{
  "hidden_act": "reglu",
  "balance_loss": 0.00036,
  "tie_word_embeddings": false
}
Below are experts of layer 5 (counted from 0) of a mixture-of-experts language model. Rows are named router (the router's row for the expert), down (a neuron's output weights, with its number) and show model dimensions 160-239. Each number is 500 + 25 x the weight over its row's rms, rounded and kept within 0 to 999. Numbers have three digits each.
After each expert's rows: a language model's description of what the expert responds to. This comes from a sample of Wikipedia text that the model never trained on.

# expert 21
router:472512502494494483475475527511475484514514496492516479508491516486480502489485475490478553478492506485480474461510498546475479480496490498490490517529487441540476456503509435511504518486480459518474521485503481542484540515476532520499456559
down0:483476510508536522498488512500505507521567497488470532543488508516479467485503507499471542537557513478456487483469488514492523529505515477497473492482485511468510519487468536469498505513499458484477531464474509489482484506517509514532490517
down1:536515502534540464523482503476497530522494527522468484497519476491461549465484513553522510497530487483494488489509547496467473483485540480514469516485515450503520490509521469493495490502501476539526512489494501495539493472491503528532474526
down2:476493512493481479520490483528562510482475508508517542515497480481480512509508481534520483449509542521514447536527473509465525504532493514502483537461494549512524450439517491493473479465517516514472511533509504549521498490523493518501459485
down3:511522474509469537461465515496483500448532480488531460488462478508487522519501534479507484503498500486493519491488494533477488481558480505458489452491465455496491492538494468452490527496527528505509519554539501506497507475489501549484451500
down4:484475498556537490532527503492507462500474486495498493518509475507568491466510474521505532503525481505501516491474510527498485497504508508530466533515461451512554469492501500499529512515510539518545501453510495556490497509502459471491502462
It responds to: Common adjectives and participle or suffix pieces in running prose, such as different, other, later, older, establish'ed', consecutive.

# expert 40
router:531479479494461468513514513506510480443475484538515481524534562456518502530491490487507497555485492474502526509499517500480509528510510499533536483514516548535521522481480494472508520469526485509509510482485466479481474508521507452490501518
down0:502496518521551523521527444508525486541531510496562541523478509529526468497490491481506488477509534501481459518514454493499527503522490491540499510492523493528512500544539494493517516490525492508477495526516511451507511506522424509506525501
down1:506514510442504490528501536511487502521521507511469528519504444477479523514490496489472513541497519497487511501501509497492479481504525472485472462495510513505511563541497481470501516474476506468483466462506481494522518531510528482481496499
down2:482497479553440475524556493545537545507512501513474473487485495513531508504492514524535494460486489489497471461481488495496498477487526482510510481495455468513521492433531517472477499461492475489465508483509492533490488513523478489505468494
down3:465513467526526528518505525483526512487533486496514507493509501509451502465482497472502503468470500478502496477480486471465513491512521481468521494492489501520473503526519536482505464518503515452502476502532468490490485474479531490518474499
down4:496473507565552465521522472524491506492454474510531534481528484472503525469469460516493526542546483489438484509461510480473513480428483467512477502524517463483484477483501541523510562498525501556516480474507501540475516476476503515454487458
It responds to: Suffixes and head nouns naming organizations, fields or activities, such as County, ations, University, service, football, Training.

# expert 24
router:526494566474509523480516491508495492498497480491499492477478478518507492504549483525472519464495524491515543473494495547429502548504495472502519525472492463520470516485508458494484522490493498515471547463505504513531507507499486480536489519
down0:486521516517542493481563495535483475504537475508515491483498521510469438499531534523495482515523535515478480508516485511506547498518478520533536491492536481511532482521512521474493501488543510497461502542449486547520527531526474526548503513
down1:483515526476503463505487504501458525522501492499527543525518491514467512508483545528451503504487516490477507496452528468486478506485525466531495502500537508512513485533476485466482500506496488449506464546516501504486522493559505447485510505
down2:520475496531504488506501489504529553487484447497473484522486463457493477556503459548500488476539528496573498468482490494527484459515501436499490531484473498514441555477459463487503513476523471471507479497515515561523542515487525479529461472
down3:491501491522507464487554501499502535500516470520468490469473508471488468513518512472532488498519498497495491510525471492494487501561517517467521487452486511523474491519523546489533560524545512510496520498500443465523531469460466454482435488
down4:512503448526549450486513498483508504463475481488489510531504513480543485490511533547514496480524473530506536477490530493506521491460525475475472525540492475493495497500486522512494508507570533497501529480510496526548512486509484515525466458
It responds to: Middle and final pieces of proper names and foreign words, such as -ville, -burg, -sson, -ić, and Japanese katakana bytes.

# expert 4
router:473473493499538484504478459476486498466494494518535527509498497490513537520433488519509513533486509488488494476479479517502517549518474522501510487533537511523481503503501453490506514488528491470464497515501463511473470517455518541505525487
down0:474510525486508499484545442492503487522507528453522543505511498500514487519466546510477560507532493505488490495520468494485527496489476478516482485464505500489490510489479502495512471519515521448489524477491527461499473500501487471468511500
down1:495466462507479510526513504511523518491518549489543499499521490544497512513471525505504481503501527489492503478482484520471495523501552481520476471474494498515501547504488523453520497446494485464483472502537482488512493491482480472495516528
down2:492490486491482506507559492484502527476472481501496509507487466493508474497504526506482480491498506468539529493534504483494528501530481521507477509486495489525546460474540502509521510503527523507495497538539490533481513495510501492491497517
down3:515522480464493508500486530522546503487516491513490491472491502460462541508500522463528483485513498532511483531505483501463488496488504497498491477474495483526423496519504503510514511473513446529457474502512526499473479496463483478481452543
down4:450514473522527471554552532491513503504460472526491523488507472508542495460572492505497506512562532519483514484471522509480525515462516483487502509505529492518497460470504497488498539495525524537492488496510502517501468490503468503466515466
It responds to: Adjectives and first nouns right after a, an, this, such as new, main, major, original, often followed by of.

# expert 25
router:476441497479562484502464470473519555502478482485530527484498515511513489512548480490462505514511493488493520473519497539532475506454503551489461537516511446505498528487490506491498472518461542537488525489475513515514522512521494494521472502
down0:484484550529553481496559499506520485529548476503504487492496506510519491494497537492470497507505529511514481522520498487506540465493478481535513445518536480496543475529495506490510510483482511462515471514484478489503481456478502480515538485
down1:477465503512475476500491549455511505537499503521499496521531503523504493485476507513487456511504533513490517502491508466473527475473567491505481481506521505505510453503516498481539519506484520502454486493555483511484536493533482453447498536
down2:493482467519458513544502524488515526527514492503533539484516476467441496486535531528498550509471512503556443500487470483471488512513473447495475524477522483483507512502536479476507506509534499515539486514496508553533495473520523510492487459
down3:457491485480514478482470515548544525486498460516527479525505513537469482481498500459524495481476454502503463472513496484476478508551492490474485474530472517566495503516505417477486534479495511524486500521480477479518512529479500499492515521
down4:494489472562518482524512486564499463498513466488516488487515484512525473484484540491524505496527466530503472459524531476529530498463479519496458533502479521476539490483481470543506496507526482496506520500509464529509466463498492529482516465
It responds to: Vowels and short syllables inside transliterated or non-English names, such as Arabic, Japanese, Polish and Indian ones, e.g. Oj-ibwe, Tar-ō, Ma-ł-achowski.

# expert 50
router:485495518479476520500479499484489518483496444479529506461518481547496501494541468518532501467457477478516534509536483503482476507514491515522542517503519556491494506493515489441488497522497519507485486481510515496471474505491480505504521476
down0:523457554497527504535514439463500445491496504462510542559469494507525497513485508512543546477537557518493481454510470560511538503517498499509510544445510494510515457473503529467486490464491567472486512495538535465519504502503489523512511466
down1:507517530511573461544509476475489489541548453482559512523525466503504507493442552506507537498516500491507502505494515513470453510481488489511497488493552495503533491499493506496484486495506504487478488509535501510503499470531476481484480514
down2:481497498492485500492499484469527549484501478489504511476492443475490470500544529558465483506498500474506527509484486482492520493518518429534494481486527500495499502482541504480501508522499463494491528505522521548497467503525483449509486482
down3:514512458465500486480472487532496487489529479524469490506491492482468503489512475484503501465497507477503495507502464506486503497557488498454519536459466488499469485518531531473520489478510484502470485498505504503485481479473470505467481527
down4:513512483525532478488481540522503488501454480475485502512506473475528527471498494510480531498586467515474499465452531503516516469461503469479477502530479426498489490488475510533466516481525520532527508481489481526521511494473472511459493502
It responds to: Common nouns for people, groups and works, plus their inner or final pieces, such as film, team, people, members, scholars, writing.

# expert 60
router:457525492487485513497537525507543500457504475465500466542494524527498473487544571487505462471483496488471514512527503485497493521489528502519531482516516518510535492502523490513485496486473465503476501505503487529498461515484446489523491529
down0:514460528533510500484535489498514470526524466468522544531501513500496488475544506495458456445548493497475449485554443508504524478508451515541508474516527505491486515507501516464505487522498502520507499449529497474522505549531490491509493503
down1:484491508493536505508513516470517526542501522514493473524566484499459525473474553506477460522514507505508526507534529460498480486504551482460486440489542437430514518480499460476509501508470516487512457523514538529527526467541540464482504501
down2:490515495483484495539564500505549480498462520512472469503486531487526474527546502531473524497519493528516476468524461486470517484521512467505477523442528490516531511481481508479466503464484515532457498553524481562502515423527507499519463491
down3:506479488497508487529512497511516530454528504498495449471504482500443526516501508498489487493474504534502506501537527519498472496505493493444501557496516497534496503523492539499477530504499469514530458553519476518506540488515482500526491491
down4:551478469553516474527502456444483508484488506472515493501504510497526474486493471481498493497539486498482515508451520502500504514456497504477485457497432475469517493498510508516502500515500498513507481458478477524486493527515439530497496478
It responds to: Symbols between numbers or letters in ranges, scores, units and codes, such as 32–45, 58-69, Mbit/s, LaTeX fragments.

# expert 52
router:521440547484498456478464525507536542479502525508480480488529509521502512496530444520550488498475452511526497502489518491479502461482464494476514510493520490481514496504491505490496482500521528530511486482506460515465498504487522503552522497
down0:480481505513559540495557466526474510508529492485552513510495486525510489491520536475490487500560485525505461500525491535532547484502497530498518501480519522476506478488543518516507494499514520488501531547505485465529483526512448494511520500
down1:505511496511509463512517498467490474548533533504518512559518488495473469466462532492523493498498508505503524511511479472504431490500520478520495485490521494534553509507518477486474486497490501467475482461496505526475512501537522457508513499
down2:531473463509485476499532504486579536518515492497508521497506497505490482521525500460488507529507503489535475493481488522491478513496493473518449467503500508524487522448498473479492487501539517465522506495485528558440485481541508484515468491
down3:520508455510506477521486491502496512488543514534470485495468512496448498478506498483561523486476455514491511486481518512518497519525479483476545499490444493512493517504556494493547500485526475484520511509523482508514522508526512489486472506
down4:490495462516549528487518520509466475526478471499500491496484511518515535452466502528488450496507468511508488488434506515510492475488478404483464485535498458493497452484483433535502509516513505557505495486473494542477504490485466516488483500
It responds to: Plural and abstract nouns for people and social groups after of, and, for, such as people, members, children, women, supremacists.

# expert 61
router:474521429552504486499470504465527502515497481518461465476544533494491509508469478501492452532506503480453498509490509516521493491515484536503506492540468504473517490521499507480507487497486518547510499520566478456497471469485512502500506461
down0:484499520515506525525520463469511505535516509525542509519443523549489487526492482497492485552501509497476462531494487524475531504490463511540474512470540500461497485504510494478505496496519532498496489502502493483471471494522537500526524481
down1:481440505499517483558509543496484525525543504479490503547525481456499522513474544533484484484497507485496498488489509457461454495494548500481487513487504498483528494489495449469504518509481473454490504499530477477550511536508490453475511528
down2:527468464490507496509516521497550537493469506545507501467498469477500478496532507483471496471523532497518501484502478486462503484496484514542503474461520479498525491462490519491495519538521479568503483544490494544510455469535473495506515474
down3:512532467467488513519480511515474505461527505517475463480490458517478507476464496495510481514500516506507513462467466519503492536520480489491484490500496522511463485518518488488523522505521513516507514503487472521497494502492479476463474517
down4:513492504530508461508534517519500480507467517466475508495493522492490463459497534524484500487518488529501495447463471519472514521530501474534490449511452475494484467486465510504476546534478515527521481488502502546519506495513471537505468439
It responds to: Numbers and short labels opening table rows, such as rank, position or episode number after a line break, in league and results tables.

# expert 33
router:499518501493466511452488488482490509486484511448455502514516479526529487552526493522543486487489503511527524463496512543498479488497472487499488518496513541503463498482540525524494525486536481504508485491515520522497498473509516519512485480
down0:499512525526555527489537476498498505522544503480530538550469499531477517490520503498486533477534507517469468500530469518495563475491478511541516541463542485477531495519502504466511514510502500466494517524506490478529515536499478479525522507
down1:485461498444533464491529551481504464523529533502513483487494512504476501500477523505488468527484538479481495532496542487464470494469504489483507524502518478480509495494483430473499491446495498481467512487555510506527495476482484495505513498
down2:457468482517463446527530531511573516540528490514503507519519491470458491492484525549460522478473539482547459504530502486501539458524490506520458494468524521493523520475467524493521511488502485513483487511525492529518490510493489495483449480
down3:504482486510488499517477513522493539467528465482493444478506510523480507468518521497516488473472518458509515513511506468470457512520475511466497504498458526532515510538469515492512532501538502492502475533475434496534533469515518506477528515
down4:512489478512544489511551496488500502494427459485504505483508438502569454479539511544534471532523467504492509474519536542514495510490461454502472498531471492500510471492484504512500554528520524495482447468481505564528544520544478529506486446
It responds to: En dashes between years or scores in tables, like 2019–20 and 1839–1930, plus leading digits, month names and non-Latin byte pieces.

# expert 55
router:485490565477504545515503493491514478469492490484465490531495481490512492501567450512522490506545479504500557495476483504440528511475489489480507507521509477498500495485481470479535509462498467515510551481490506509465512514468488469511474495
down0:494500517504519521490525453478512483515504513508458498543495525562496518495509521518519494486504525494429441501523464486486497488466493519500536487467531496465513495506540495487506482507490498487469504498485497522511514520506503508544507491
down1:503516504479498494473478502506472489503519503536476499530525531515455494502472500473477465496463535514528519485491518506485491492508521503492521486536487489506538482462438502477527523494473478471532493500518493500549531505561489471495518496
down2:459495480465467514512532496490505523520501545485486536544511474464486507502546521533483510470496484469527518491451501523496499488533494488543505478465518495498503531464452479486500567504521539477516503531535520539466480445489506475498504491
down3:463498499509560483507540517511523518494545504486492487491451517483494504481499488493546489440433489510483507470495483498466496521510451513489493473482487496535476479501495472491481538518513531530522511522508525464524536496449482461497508505
down4:503456507560529468542510463528489479503493456492512491485498511443487512493489520541497495487551482471467471501496499491506495490505486445452492499525487525514505483495527492502504507515494491510530473527485515536498505486498458505516470503
It responds to: Pieces inside capitalized names and less common words, often the second token after an initial capital, e.g. R-upp, Ar-leigh, Tik-T-ok, in taxonomy pages.

# expert 32
router:493474508517533486507491459518527522491485470495524542516482505502516506469434478497508493497483522496503526507488447470515520527504479513522487494552515547486507438514528501519467475485524566486499442523515536500510534485490494501497490515
down0:493499543512518481466547465462518516514515464509531544519471510505508479525512478511447496499521553496471498524487479492486522493463475498547489522467523534484555492478485549437529477510521505494518497483552524546463506537504475491523517497
down1:518471546486518516530469507449499492514521465506491514518519501478449501502486530512495517474461535524505478514533509475490476484483523487545462476504512478504510436495505448497516518535459495472439510482553499500509530494537510433483474518
down2:509469487479500496464546492508569544498510497487471479491519474452495508517457560510487523497513492520526482533527470534511451487495501480540499511465495432509511477480508480486475507481515413530490503500532500580485475492515490501485534469
down3:469528498494469483489498500512501502478546522508519509505480452464499501513551486442553512476499537448502493502537486504458466538531508490504493507505509522507492477537512518462492543487531534484476451502495421481498489474488497446527468550
down4:514465480525538478509537503499470489495458510448525511523496472467521485496542499556493517498562484537504483462456527518495496556495515462529489444551473467500491488500499532542524532510528515540525542484484449565525499501486501524502463446
It responds to: Pipe separators between table cells, often fused with the first letters of the next cell, such as | Right, | West, | S.